config = dict(
    num_hidden_layers=8,
    experts_per_token=2,
    moe_layers=[0, 1, 2, 3, 4, 5, 6, 7],
    balance_loss=0.00585,
    init_std_router=0.0113,
    lr_router=0.00301,
    vocab_size=5384,
    norm_eps=1e-06,
    learning_rate=0.00445,
    beta2=0.95,
    train_tokens=295600000,
    dataset='wikipedia_en',
)
Below are experts of layer 5 (counted from 0) of a mixture-of-experts language model. Rows are named router (the router's row for the expert), gate (a neuron's input weights, with its number), up (a neuron's input weights, with its number), down (a neuron's output weights, with its number) and show model dimensions 0-127. Each number is 50 + 15 x the weight over its row's rms, rounded and kept within 0 to 99.
Before each expert's rows: "gets" lists some tokens that make up at least twice as much of what it gets as of all text; "raises" lists some tokens whose logits its average output raises strongly, later layers aside. This comes from a sample of Wikipedia text that the model never trained on. Tokens count by the router's weight.

# expert 39
gets: "ed", "ated", " known", " found", "ted", " them"
raises: " to", " in", " on", " at", " from"
router:28 48 62 44 37 56 52 19 41 60 53 33 25 67 28 51 43 57 55 40 59 52 56 26 58 45 43 54 57 57 46 52 27 36 55 71 29 36 64 41 40 62 25 29 36 64 66 66 78 49 54 33 44 35 78 26 72 71 69 59 72 43 39 31 43 27 32 30 56 51 66 57 24 53 49 23 64 42 57 30 35 36 21 71 40 37 71 51 58 69 62 59 46 65 51 54 48 78 25 53 38 59 38 72 47 51 60 46 54 56 32 49 37 62 42 78 66 27 56 54 43 71 16 75 48 54 28 52
gate0:59 49 60 44 57 36 57 49 50 29 25 65 59 66 69 27 44 20 53 55 55 38 42 44 61 60 27 79 64 68 21 34 95 44 34 48 59 58 59 49 35 48 68 52 21 28 35 68 50 56 44 74 28 67 27 38 49 59 40 31 70 41 42 44 65 58 49 37 32 25 82 42 64 41 40 72 44 44 42 48 66 43 29 51 58 62 36 56 65 57 31 24 50 65 19 83 64 47 43 71 51 48 81 57 54 64 62 45 63 37 66 36 71 63 42 49 27 52 51 55 46 58 32 47 39 40 38 47
up0:69 75 65 35 55 17 43 46 42 40 31 54 34 52 61 29 72 35 56 41 55 40 42 65 67 43 47 80 61 58 33 50 64 42 36 37 59 50 31 60 41 53 50 40 32 29 38 90 37 46 56 56 34 43 52 35 49 51 28 09 64 39 40 77 44 58 65 30 10 40 64 44 75 39 53 43 48 52 41 52 43 42 24 41 27 63 32 40 70 42 36 47 58 66 24 62 55 68 63 62 64 69 63 50 47 68 54 38 65 23 46 48 27 47 60 30 29 47 49 67 63 42 32 46 41 24 26 47
down0:34 22 60 74 47 35 58 55 44 66 28 57 60 82 72 64 64 45 26 61 34 58 36 17 42 40 53 37 31 52 31 50 41 49 39 57 54 47 40 50 43 38 46 26 44 50 58 35 62 46 56 51 53 51 39 28 42 74 22 34 47 67 37 59 47 52 43 58 41 60 55 63 57 29 76 68 71 46 72 58 34 63 52 56 37 40 69 39 26 44 60 55 47 29 56 46 71 47 82 44 37 55 59 59 26 71 27 57 72 46 68 20 74 29 62 70 81 36 45 43 73 74 67 78 41 66 57 63
gate1:78 36 53 43 54 37 43 54 41 65 43 38 51 83 43 43 55 58 54 27 60 50 60 81 25 61 57 74 43 67 37 50 52 44 62 60 28 21 56 80 54 14 71 63 32 30 10 63 50 70 40 24 19 49 66 52 63 53 56 77 60 54 47 41 43 68 47 29 30 57 60 45 40 54 60 91 36 60 66 56 56 70 39 71 65 53 31 45 38 40 27 41 53 42 47 43 37 66 43 66 47 70 42 51 61 33 32 41 68 41 40 61 49 49 58 73 49 54 36 71 45 66 35 29 48 70 45 45
up1:72 58 54 31 48 41 56 54 48 43 63 73 54 38 41 54 48 48 34 46 58 40 46 47 35 65 48 36 47 16 40 43 47 41 26 71 54 67 59 54 47 84 22 84 65 59 71 37 28 64 46 64 77 65 72 53 49 73 88 15 64 35 40 35 52 18 39 68 48 25 58 32 52 51 53 38 56 42 67 37 54 39 42 54 57 59 81 34 42 50 68 57 26 27 47 64 38 53 52 39 68 59 49 55 52 63 29 39 63 60 52 46 48 56 48 41 39 49 63 31 76 53 85 75 59 56 77 51
down1:54 46 61 63 78 51 23 44 66 50 69 34 37 64 39 41 70 35 56 59 41 51 36 31 71 52 44 43 53 47 52 70 62 58 51 46 48 94 67 43 61 38 32 20 29 17 59 91 52 39 58 38 54 80 36 34 46 34 35 28 54 20 53 45 74 49 52 31 57 52 50 77 43 62 33 71 76 61 71 42 55 60 36 53 43 37 50 66 40 54 29 51 57 53 81 51 47 59 46 50 26 46 78 38 57 46 55 52 47 29 46 70 44 48 49 42 58 80 64 50 55 49 28 39 43 31 80 47

# expert 75
gets: " |", ";", " September", " May", " November", " October"
raises: " ", "ons", "on", " –"
router:53 55 68 46 57 45 50 31 54 31 46 47 65 77 39 40 78 55 36 53 54 50 35 28 63 60 30 22 45 31 28 46 77 46 41 50 59 49 33 31 32 66 64 69 43 82 49 48 69 41 43 60 69 57 52 41 70 34 33 66 46 80 52 64 53 64 38 78 35 49 47 64 59 48 50 71 74 58 19 21 29 39 55 63 32 51 27 65 58 51 37 53 65 60 64 29 42 53 35 54 31 36 55 63 71 70 59 37 28 75 89 65 51 72 49 64 27 51 43 44 43 57 64 33 36 67 57 39
gate17:44 34 37 40 71 59 21 66 59 63 49 72 48 44 47 60 39 53 54 70 66 63 33 62 43 42 51 69 73 44 37 59 49 48 34 62 41 41 36 94 42 44 56 61 60 35 55 58 36 12 54 40 60 71 40 67 27 59 64 85 44 80 51 55 72 48 55 59 34 62 82 57 50 56 50 58 31 32 54 33 54 44 46 50 48 32 45 43 69 19 53 31 47 76 31 55 49 66 48 61 58 22 28 41 47 52 39 42 35 45 45 65 55 28 55 91 24 32 62 55 58 59 23 61 31 51 71 55
up17:54 40 57 55 56 55 57 60 27 53 56 68 43 32 63 76 78 54 25 43 54 34 37 50 41 51 57 35 40 59 59 50 63 52 57 34 69 46 59 36 28 83 52 30 39 50 48 34 48 51 73 25 49 59 52 29 48 44 78 60 33 78 33 20 72 82 70 36 36 43 36 55 31 61 48 52 70 69 43 68 48 29 68 49 63 66 64 73 53 73 69 47 35 36 72 67 54 17 60 42 58 55 63 58 57 39 29 47 61 48 70 75 53 53 58 49 65 83 35 72 44 32 53 15 37 44 43 43
down17:27 42 50 57 61 71 35 55 43 33 62 59 69 39 46 36 62 52 49 38 51 63 48 36 45 32 76 58 24 79 37 51 32 29 33 55 55 50 58 33 35 49 40 18 32 65 37 39 53 55 26 79 55 57 63 45 51 71 67 35 44 40 37 87 70 51 36 70 40 41 80 43 37 31 42 46 67 68 77 29 64 50 70 37 46 50 53 57 57 58 35 55 71 45 63 34 35 62 54 67 83 49 19 29 32 30 43 61 73 42 53 35 30 13 63 45 47 55 65 37 33 48 50 49 46 61 46 67
gate18:34 39 46 51 57 49 79 19 40 59 32 66 64 30 50 45 63 46 63 52 43 18 84 53 27 44 77 48 51 51 48 61 39 71 43 65 45 36 57 68 58 49 44 26 81 48 61 52 77 83 40 42 71 52 40 31 61 58 67 56 51 40 70 66 51 69 55 33 32 49 61 26 52 63 84 33 48 56 59 53 62 28 57 74 47 69 58 56 60 33 53 50 46 56 75 72 56 60 35 44 74 60 71 67 33 67 30 43 36 63 58 30 63 39 68 18 58 58 30 38 45 44 59 37 54 59 29 34
up18:51 64 26 59 37 41 79 32 55 58 43 74 64 65 50 43 65 63 42 39 62 45 57 70 55 31 59 51 40 49 47 34 56 71 49 42 58 36 46 80 42 56 70 52 41 41 34 63 65 55 82 60 79 35 69 61 21 38 41 66 40 29 50 57 47 62 57 35 38 31 95 43 60 55 23 62 39 34 42 30 49 44 64 58 36 67 87 73 77 77 51 55 60 50 57 60 60 27 51 49 56 73 63 73 58 42 60 32 32 67 44 31 40 60 55 43 44 42 27 41 17 53 59 70 36 40 40 44
down18:38 59 55 17 40 30 72 45 57 49 55 44 50 71 72 52 44 54 45 42 64 34 71 47 66 70 29 48 70 42 30 59 66 62 22 64 49 64 45 41 36 20 35 27 40 34 49 73 62 54 64 27 49 80 45 53 43 46 60 68 67 24 40 34 62 69 36 60 53 59 52 39 27 36 56 57 48 34 46 85 55 73 57 39 89 60 38 52 39 32 48 47 44 51 40 35 54 36 60 38 43 50 29 36 68 48 47 42 78 32 46 58 51 29 48 17 88 29 74 40 58 44 58 35 54 29 58 43

# expert 25
gets: " to", " not", " would", " can", " into", " may"
raises: " be", " remain", " make"
router:20 52 52 34 51 48 68 31 83 63 64 38 58 36 39 54 61 40 69 55 51 39 38 59 48 35 67 45 63 47 44 57 23 54 39 53 51 34 87 64 65 47 37 32 48 63 49 70 41 39 52 34 45 34 34 79 60 60 27 59 66 56 52 34 49 05 49 39 69 47 72 29 54 39 64 44 51 75 40 41 32 41 16 54 48 67 65 58 80 44 42 77 60 36 38 43 61 70 57 44 59 43 51 56 37 62 63 53 34 52 22 57 70 47 45 54 37 80 63 60 24 58 17 51 54 38 21 62
gate0:49 24 64 53 36 53 33 37 80 72 47 51 49 48 61 37 43 52 58 58 71 42 64 39 46 66 70 43 73 72 67 64 49 59 37 65 32 40 33 40 55 43 45 59 30 33 53 43 68 31 26 34 89 45 45 75 58 69 47 53 33 35 66 43 73 69 64 31 66 41 52 77 41 46 31 54 66 78 50 41 63 37 23 28 59 55 45 54 57 56 69 53 53 41 48 75 68 64 31 53 39 58 24 54 72 23 85 57 37 47 22 42 63 64 51 36 61 45 55 62 27 52 53 25 21 52 50 63
up0:60 70 52 85 28 69 45 30 63 44 79 43 64 48 58 50 30 20 51 45 17 35 69 47 27 57 42 77 42 24 41 69 52 45 57 46 44 38 39 46 78 49 56 81 60 72 18 32 67 32 38 74 43 46 45 66 48 42 59 37 61 32 55 53 55 38 13 72 69 59 54 61 44 09 45 35 33 60 51 45 39 42 56 37 39 47 50 33 34 53 57 39 28 45 43 28 45 43 64 37 22 67 53 60 53 65 31 53 59 37 53 27 40 62 47 54 37 50 36 44 61 52 54 24 49 37 63 37
down0:50 74 89 39 88 44 57 69 41 46 37 34 50 65 41 52 50 34 28 46 34 50 26 46 31 28 56 62 62 59 52 58 57 49 63 56 00 68 70 51 17 79 55 43 60 39 85 60 59 80 45 51 49 38 38 43 42 54 51 45 37 47 49 58 47 38 43 63 33 51 62 72 36 43 73 50 54 32 37 44 53 38 58 45 68 57 55 62 14 78 50 46 38 83 54 57 58 47 45 56 71 55 44 65 51 49 56 60 50 60 66 38 71 50 70 51 30 56 32 66 63 49 46 74 43 41 21 59
gate1:58 46 78 49 19 49 47 54 68 48 38 54 66 56 45 50 28 37 52 31 66 59 49 74 36 40 50 41 61 47 69 60 48 81 79 46 44 46 71 45 59 54 55 85 53 38 40 48 36 64 50 63 26 65 51 45 38 67 48 73 46 28 41 51 69 81 42 58 64 33 36 47 39 42 61 22 68 77 35 50 41 43 60 70 62 60 34 40 66 55 41 32 33 29 70 60 47 47 72 55 53 40 52 42 46 53 41 54 57 96 45 39 58 35 30 77 64 51 26 62 30 39 25 33 60 68 81 34
up1:71 48 43 79 25 43 53 52 46 40 33 39 69 67 48 64 68 67 45 63 37 34 37 40 43 18 73 38 66 45 50 51 50 43 61 54 59 25 75 59 55 60 49 42 49 10 35 58 42 63 49 49 57 43 56 58 72 63 35 34 53 35 89 64 19 57 40 53 48 54 31 52 26 56 34 46 60 45 37 47 40 30 65 73 73 62 35 55 40 55 52 55 74 29 42 76 50 28 41 27 39 63 59 48 45 46 62 39 33 81 64 74 71 59 43 64 34 55 69 52 69 53 44 38 81 44 76 66
down1:23 66 17 44 34 60 23 45 57 66 60 50 65 40 62 43 38 71 79 37 54 46 61 32 37 44 49 74 44 74 39 50 55 67 33 68 50 54 45 31 52 53 62 72 73 76 32 37 59 64 60 42 51 40 39 33 48 57 69 58 12 41 34 60 52 43 42 50 58 25 56 25 33 63 52 57 30 56 34 54 40 77 30 51 43 40 43 50 48 65 48 52 54 53 40 32 35 50 62 22 50 67 67 53 69 78 37 72 16 55 36 38 54 25 41 46 32 78 39 63 87 60 50 68 44 49 55 31

# expert 68
gets: " S", " s", " p", " t", "S", " P"
raises: "now", "ny", "uz", "ão", "qu", "n"
router:45 46 62 39 64 63 50 48 85 38 45 34 69 34 49 66 57 64 48 52 22 65 23 30 64 49 60 20 49 34 28 73 23 55 54 61 75 71 51 35 58 46 63 44 60 53 44 35 49 52 43 51 71 39 60 09 58 36 45 69 34 66 73 56 54 58 60 58 34 50 59 69 68 61 63 44 40 73 38 72 35 63 38 57 63 67 55 35 51 68 56 46 50 42 36 53 51 61 59 58 37 47 50 65 40 57 60 18 27 48 78 58 61 94 70 40 34 70 60 65 12 39 31 39 44 61 61 54
gate0:77 40 20 55 50 49 42 56 62 40 62 47 49 31 44 51 56 62 47 45 35 53 71 27 45 52 71 47 65 55 35 36 30 50 59 46 32 44 55 01 51 48 55 54 36 83 36 59 47 54 63 44 46 17 24 23 50 45 63 23 45 43 62 59 58 68 30 54 44 55 52 23 30 34 23 55 60 53 65 43 34 63 50 50 54 42 52 63 46 80 38 27 32 41 45 50 63 39 53 55 64 48 46 71 41 51 56 85 76 47 48 52 61 59 73 90 59 31 78 27 50 50 24 55 43 56 68 30
up0:71 59 71 36 45 43 54 30 58 63 31 32 42 44 40 33 45 59 59 26 62 51 38 55 57 49 68 54 65 50 19 60 42 45 43 60 50 61 47 72 42 20 58 36 41 80 52 32 35 29 52 51 54 41 42 76 18 51 78 25 26 49 51 36 44 49 34 61 31 11 76 29 59 45 35 39 41 45 66 60 36 73 56 56 45 54 23 64 37 75 38 54 63 34 38 77 66 60 71 48 49 31 49 63 26 64 45 39 29 47 44 66 56 17 43 73 50 48 43 53 34 45 18 46 63 65 49 50
down0:48 31 55 64 43 43 39 60 41 49 66 75 68 63 49 64 40 83 58 46 74 59 31 29 50 46 56 53 33 72 73 42 57 46 50 57 40 38 46 66 60 38 51 35 71 45 36 44 45 47 32 36 52 24 75 48 56 51 28 58 45 46 31 66 20 26 71 65 58 47 33 49 54 44 48 20 57 48 53 61 50 39 40 44 56 22 39 51 44 51 64 77 31 68 48 75 40 43 46 74 37 64 73 41 64 76 34 43 48 27 69 43 63 81 86 48 29 57 40 39 43 26 74 73 17 33 44 35
gate1:47 33 41 41 38 56 48 60 40 44 26 45 59 50 35 74 50 68 52 66 37 60 49 49 70 49 43 64 22 42 41 57 51 34 26 52 35 47 49 47 38 67 67 56 70 39 60 39 57 47 32 41 66 47 38 73 55 40 44 13 39 37 22 43 99 54 55 39 78 46 88 56 76 57 42 61 39 32 56 65 66 39 48 52 57 41 79 61 49 49 69 60 65 59 48 31 63 35 29 64 33 52 42 68 51 80 54 39 52 64 40 62 77 30 25 58 50 64 83 47 59 72 66 56 52 45 66 79
up1:74 51 16 51 45 18 41 55 65 06 40 46 43 28 82 36 41 59 60 62 57 18 39 67 26 51 54 65 56 42 45 74 25 59 61 37 36 46 37 47 57 43 39 33 48 43 65 61 52 60 44 30 34 52 48 31 40 33 84 40 40 57 44 51 18 66 53 49 46 51 65 66 69 21 19 38 54 41 79 39 67 56 46 74 63 74 53 32 63 64 41 39 50 73 56 52 55 53 40 52 71 60 50 42 40 60 59 55 46 57 82 61 68 50 54 50 53 33 52 66 64 49 65 59 33 26 63 64
down1:54 60 51 63 51 39 72 77 50 53 27 66 51 67 32 56 50 16 46 40 54 61 32 78 43 37 82 20 68 61 48 41 48 51 87 30 60 55 53 62 45 54 49 60 61 43 40 28 49 46 45 28 69 34 45 53 30 47 35 70 68 32 55 62 17 24 59 44 49 61 65 65 54 55 59 54 55 55 65 07 38 27 39 30 19 42 55 54 68 40 53 44 45 48 42 36 52 63 63 64 70 44 50 74 75 67 67 63 25 37 54 61 44 51 49 57 26 42 87 43 56 35 57 68 62 58 59 55

# expert 24
gets: " Ch", " D", " ch", " Th", " Sh", " th"
raises: "ack", "in", "o", "ose", "ical", "ile"
router:35 66 44 56 68 54 36 59 74 38 42 44 76 43 52 25 60 61 60 45 29 69 66 51 51 42 77 64 25 43 53 38 25 51 58 29 31 63 46 40 44 64 50 60 90 65 49 63 71 64 46 40 31 25 49 24 60 44 35 62 50 42 58 26 51 46 84 11 63 62 40 46 85 45 57 44 15 78 51 32 50 35 50 73 70 57 34 68 51 59 65 60 52 49 28 54 84 34 42 39 38 34 61 39 64 48 52 38 47 34 59 78 50 62 54 53 35 39 60 59 41 48 59 57 42 57 69 49
gate1:59 36 48 43 74 48 61 58 42 33 28 51 45 38 52 52 63 63 19 49 24 75 65 59 53 58 59 49 47 56 42 46 31 54 49 18 18 59 35 15 55 39 51 75 48 53 33 75 41 43 58 54 48 66 51 71 56 58 62 41 49 05 55 42 67 58 45 61 33 49 14 41 64 55 40 54 70 70 39 63 72 55 71 57 42 32 51 59 40 28 71 78 43 34 69 35 20 49 36 32 51 99 45 55 50 56 40 43 47 54 61 47 63 53 49 26 44 65 55 58 26 51 50 48 27 50 56 45
up1:49 51 51 52 64 53 41 85 56 47 68 26 35 59 57 47 52 51 60 47 14 55 58 47 57 46 56 41 53 98 67 54 53 66 37 38 22 49 25 37 34 35 58 54 35 47 53 50 55 30 60 39 44 66 38 44 45 67 57 56 32 33 41 50 54 30 65 59 23 73 34 30 57 28 78 68 44 88 39 50 42 65 39 64 60 29 38 49 44 21 72 31 62 48 67 47 21 45 65 20 35 72 48 73 53 42 63 69 61 33 56 47 57 58 30 68 43 71 48 48 52 47 71 44 19 49 47 63
down1:57 59 40 44 48 49 61 30 47 30 73 62 48 48 62 52 62 49 77 97 75 39 62 60 63 49 55 51 25 47 59 54 54 54 66 43 55 48 72 71 36 32 46 45 34 36 23 43 42 61 71 35 60 55 60 40 73 35 13 37 08 38 27 36 47 56 45 48 52 50 49 61 49 56 61 48 43 37 39 59 32 68 68 25 49 64 66 57 55 52 43 53 07 60 28 62 78 28 44 67 52 43 55 55 67 60 76 46 51 40 28 50 69 68 71 61 53 32 48 55 45 25 34 51 59 50 42 19
gate2:48 74 54 39 43 58 48 52 65 56 52 44 34 75 23 48 58 44 65 65 73 65 38 57 62 20 45 43 29 20 67 60 41 54 90 42 43 44 44 59 31 39 50 34 55 58 28 34 45 48 28 75 35 26 52 50 59 61 45 68 54 76 46 49 62 64 83 48 74 47 45 60 38 61 24 63 07 59 60 33 39 56 70 34 64 57 56 51 38 62 52 66 47 48 55 27 43 59 49 37 44 36 55 32 56 52 53 50 41 33 40 47 44 34 46 38 74 31 85 60 22 60 18 43 25 45 33 69
up2:53 86 35 64 61 58 41 47 52 43 48 69 26 41 53 53 75 34 36 66 73 58 50 64 36 63 45 42 40 70 63 44 44 44 43 43 63 39 44 64 65 51 68 39 43 65 64 77 57 56 39 57 44 42 37 51 50 25 92 64 63 51 39 28 57 39 72 18 14 55 37 57 52 33 57 28 57 74 47 42 47 38 19 65 42 37 63 47 64 31 41 38 56 62 16 44 84 79 51 32 60 47 40 74 39 71 60 58 65 37 44 40 71 33 54 40 24 51 62 57 35 69 57 54 57 70 42 61
down2:45 52 33 57 70 77 39 64 22 52 36 34 54 72 48 20 57 33 57 55 47 35 72 83 65 39 54 33 56 60 74 61 60 44 58 41 35 52 48 40 87 51 53 49 56 57 73 45 35 33 52 89 50 34 42 62 58 71 52 52 70 42 53 31 45 42 40 40 36 39 30 64 40 51 29 46 26 39 60 57 53 41 51 69 35 92 35 44 57 74 70 47 31 79 49 52 46 59 14 66 30 50 55 80 35 40 22 48 52 49 38 30 37 47 58 29 44 39 29 34 52 53 49 55 43 51 53 33

# expert 84
gets: " F", " f", "f", " w", "F", "-f"
raises: "ried", "lying", "ine", "amous", "rid", "ry"
router:53 44 29 50 26 41 31 50 47 70 42 39 63 45 31 40 80 42 60 33 32 66 64 61 51 53 83 60 46 49 50 45 35 46 57 53 34 27 89 58 57 51 52 52 51 55 63 39 56 38 36 43 72 41 42 25 42 57 57 24 54 69 66 31 35 53 73 62 48 70 42 63 69 45 57 45 23 68 28 54 34 43 45 33 48 74 42 33 50 44 78 57 27 40 47 81 74 47 54 61 30 30 69 53 19 53 67 35 76 58 37 74 76 63 52 31 46 69 61 44 46 70 34 30 29 53 37 57
gate0:37 44 62 30 29 32 05 40 54 53 56 56 64 51 44 65 65 51 80 49 53 32 65 66 58 35 55 36 30 45 48 37 38 44 52 64 41 39 24 67 86 77 38 40 56 68 63 78 57 30 47 61 37 61 38 40 53 68 63 33 66 36 64 71 64 45 32 18 24 68 60 58 46 50 44 55 53 50 41 47 39 40 52 43 38 36 28 67 52 48 23 37 33 38 43 84 41 65 54 51 61 39 57 55 52 42 40 86 43 36 74 19 32 37 38 43 46 37 35 66 39 43 48 34 35 44 52 23
up0:38 43 43 48 78 70 66 70 27 48 37 60 35 46 61 53 45 42 51 24 80 78 44 67 63 57 65 58 39 43 53 31 38 47 78 38 78 52 29 72 40 38 48 58 22 74 71 71 72 45 38 35 60 53 44 63 48 51 61 44 40 34 56 44 36 75 48 44 59 53 46 37 55 63 48 46 27 64 13 54 92 41 41 37 53 56 44 56 30 44 74 56 24 68 56 44 47 28 20 41 69 45 57 56 42 38 24 43 27 29 65 64 40 37 56 41 56 43 51 73 52 58 24 27 37 51 36 47
down0:30 58 52 34 23 53 54 28 60 44 42 31 63 81 63 19 50 41 70 45 48 50 43 31 54 42 34 33 52 83 69 45 67 53 35 71 31 60 33 45 61 56 37 51 67 36 79 31 35 47 55 39 66 82 41 48 41 64 42 48 74 37 60 71 38 22 66 41 51 32 85 33 55 48 15 39 49 63 39 55 47 66 53 40 52 71 47 46 33 54 43 48 69 38 43 27 62 37 48 50 41 47 63 24 62 46 40 56 74 61 33 73 44 64 42 52 61 81 42 48 39 41 37 16 69 48 47 31
gate1:42 28 35 48 57 44 36 43 52 82 69 39 61 63 55 29 42 37 58 46 34 50 25 39 48 56 55 48 75 43 43 64 59 47 50 49 58 60 47 42 86 25 51 80 35 26 49 51 48 26 40 62 37 48 41 44 45 46 41 87 63 46 67 60 64 37 56 50 34 47 46 32 53 69 33 64 31 51 57 74 45 49 35 55 60 58 65 41 44 54 58 34 45 40 52 60 43 41 54 74 72 82 59 93 16 53 45 51 86 75 68 38 53 48 55 38 15 53 76 49 71 45 60 69 72 48 67 48
up1:55 44 56 66 70 61 52 63 72 33 33 66 30 64 51 77 50 52 20 66 53 67 66 62 81 36 31 52 65 61 59 73 66 53 49 13 44 38 38 46 33 95 46 46 32 62 70 64 39 65 40 26 27 64 49 71 75 56 36 51 56 57 26 80 39 38 68 48 49 57 32 57 81 33 66 65 37 49 50 39 35 60 34 51 63 33 70 47 48 56 46 46 51 67 39 34 59 46 35 40 28 50 43 45 39 55 71 61 31 38 38 39 25 62 35 54 31 42 30 48 48 43 67 33 66 44 52 33
down1:13 46 42 62 49 49 53 66 42 58 65 73 56 68 51 41 41 67 22 19 41 46 37 35 28 56 45 38 50 68 33 47 43 38 40 59 43 87 11 64 30 50 87 72 54 27 40 53 45 60 63 34 50 27 50 78 45 73 59 66 49 40 59 43 84 48 33 26 60 59 61 49 40 58 35 54 58 53 65 47 60 61 59 56 68 24 77 41 44 35 41 45 65 72 58 58 51 27 61 53 62 38 74 47 44 63 41 40 62 66 43 32 51 63 42 51 49 55 81 36 68 31 61 75 68 48 51 52

# expert 45
gets: " T", "M", " M", " K", " m", " H"
raises: "or", "ing", "us", "ar", "ic", "id"
router:54 43 45 55 59 16 37 68 72 52 41 41 64 33 56 47 79 62 50 43 30 71 44 44 49 48 99 26 45 43 28 50 41 43 30 31 66 38 57 39 56 52 45 61 61 58 40 42 53 32 60 52 60 33 46 30 42 72 49 28 56 51 67 44 33 04 58 74 63 79 24 58 66 56 47 56 28 70 59 53 37 58 25 46 63 65 58 50 53 54 43 50 34 37 23 54 66 54 40 61 31 37 70 25 24 71 52 43 58 39 73 75 72 57 65 38 47 40 52 74 61 36 37 42 56 53 56 37
gate1:59 39 43 36 37 33 43 39 56 35 50 08 53 60 51 52 46 41 58 45 54 47 22 37 30 65 55 75 59 42 69 50 41 20 54 67 39 36 60 43 75 43 64 52 56 43 32 74 46 37 39 64 34 30 57 84 31 59 72 49 39 38 63 43 58 46 61 62 25 38 61 42 67 74 57 68 67 45 41 29 16 56 27 53 55 40 49 60 57 68 65 49 27 57 51 52 65 35 61 79 55 64 28 42 76 76 04 62 65 36 50 40 53 38 52 85 59 66 45 35 48 56 58 48 62 44 64 57
up1:37 63 40 50 44 23 36 60 22 26 47 40 72 30 51 61 53 54 46 29 70 67 26 57 43 34 28 41 51 77 44 55 25 51 31 63 47 63 35 70 51 38 45 62 66 58 45 53 52 42 57 55 35 34 50 68 38 69 81 46 54 55 40 46 36 70 71 34 00 56 60 30 35 47 61 61 30 66 65 28 38 77 39 71 56 45 38 52 74 61 49 42 50 50 53 63 74 32 36 45 55 50 55 73 61 39 46 56 61 72 36 23 72 79 49 65 29 53 45 42 46 50 47 54 81 30 59 43
down1:56 49 63 44 52 45 74 54 72 49 34 64 70 60 54 58 43 73 47 15 61 53 48 49 60 36 57 58 66 37 23 56 61 24 66 79 27 12 70 50 50 68 49 67 49 54 75 69 70 36 52 55 63 54 47 68 77 64 40 58 84 60 61 75 65 49 65 47 74 54 23 37 53 44 45 13 71 76 58 46 74 52 57 40 55 53 66 61 77 54 52 45 53 56 22 62 71 46 39 38 72 33 41 51 69 55 42 41 47 52 60 38 63 65 39 45 24 41 42 73 36 57 50 44 56 55 27 45
gate2:38 53 68 55 67 46 42 49 65 69 51 38 51 56 60 50 45 50 42 62 58 38 25 38 64 50 55 41 50 47 62 53 28 52 55 22 63 33 24 34 51 28 51 47 39 24 63 50 44 45 54 43 45 53 29 70 34 70 34 37 54 65 89 43 66 51 61 67 34 76 44 66 37 55 45 54 52 44 61 34 74 21 64 64 19 53 59 64 49 59 82 27 59 60 49 61 54 58 52 26 22 73 48 34 54 73 62 59 45 13 65 67 42 57 52 68 29 69 35 80 43 26 25 35 43 45 72 26
up2:74 58 63 21 72 65 43 82 36 50 64 37 64 66 47 38 45 78 49 35 38 09 54 55 34 48 53 51 36 40 50 42 48 45 32 64 55 55 30 32 49 55 57 41 43 56 44 41 32 47 32 29 33 50 52 53 43 69 44 73 55 45 19 56 50 85 65 41 64 55 62 58 44 71 31 17 52 64 41 19 64 40 43 45 58 50 48 31 33 44 99 53 55 58 50 67 78 78 51 45 80 47 70 35 42 31 61 35 49 46 33 47 56 59 59 59 55 58 51 65 43 28 58 64 44 38 59 76
down2:54 65 71 19 34 41 60 46 35 60 44 69 39 25 39 63 74 49 56 33 74 32 12 64 66 55 52 65 47 65 52 47 52 46 52 56 56 43 97 53 57 48 45 69 38 34 66 42 47 45 80 50 82 62 58 45 30 61 58 70 20 40 53 67 55 48 58 24 59 53 42 65 51 47 37 40 26 46 54 58 49 36 64 49 51 55 21 61 64 51 21 52 68 52 52 47 33 34 61 52 34 47 39 52 40 47 33 51 60 60 37 42 65 47 57 32 19 82 27 45 42 74 61 56 18 80 51 58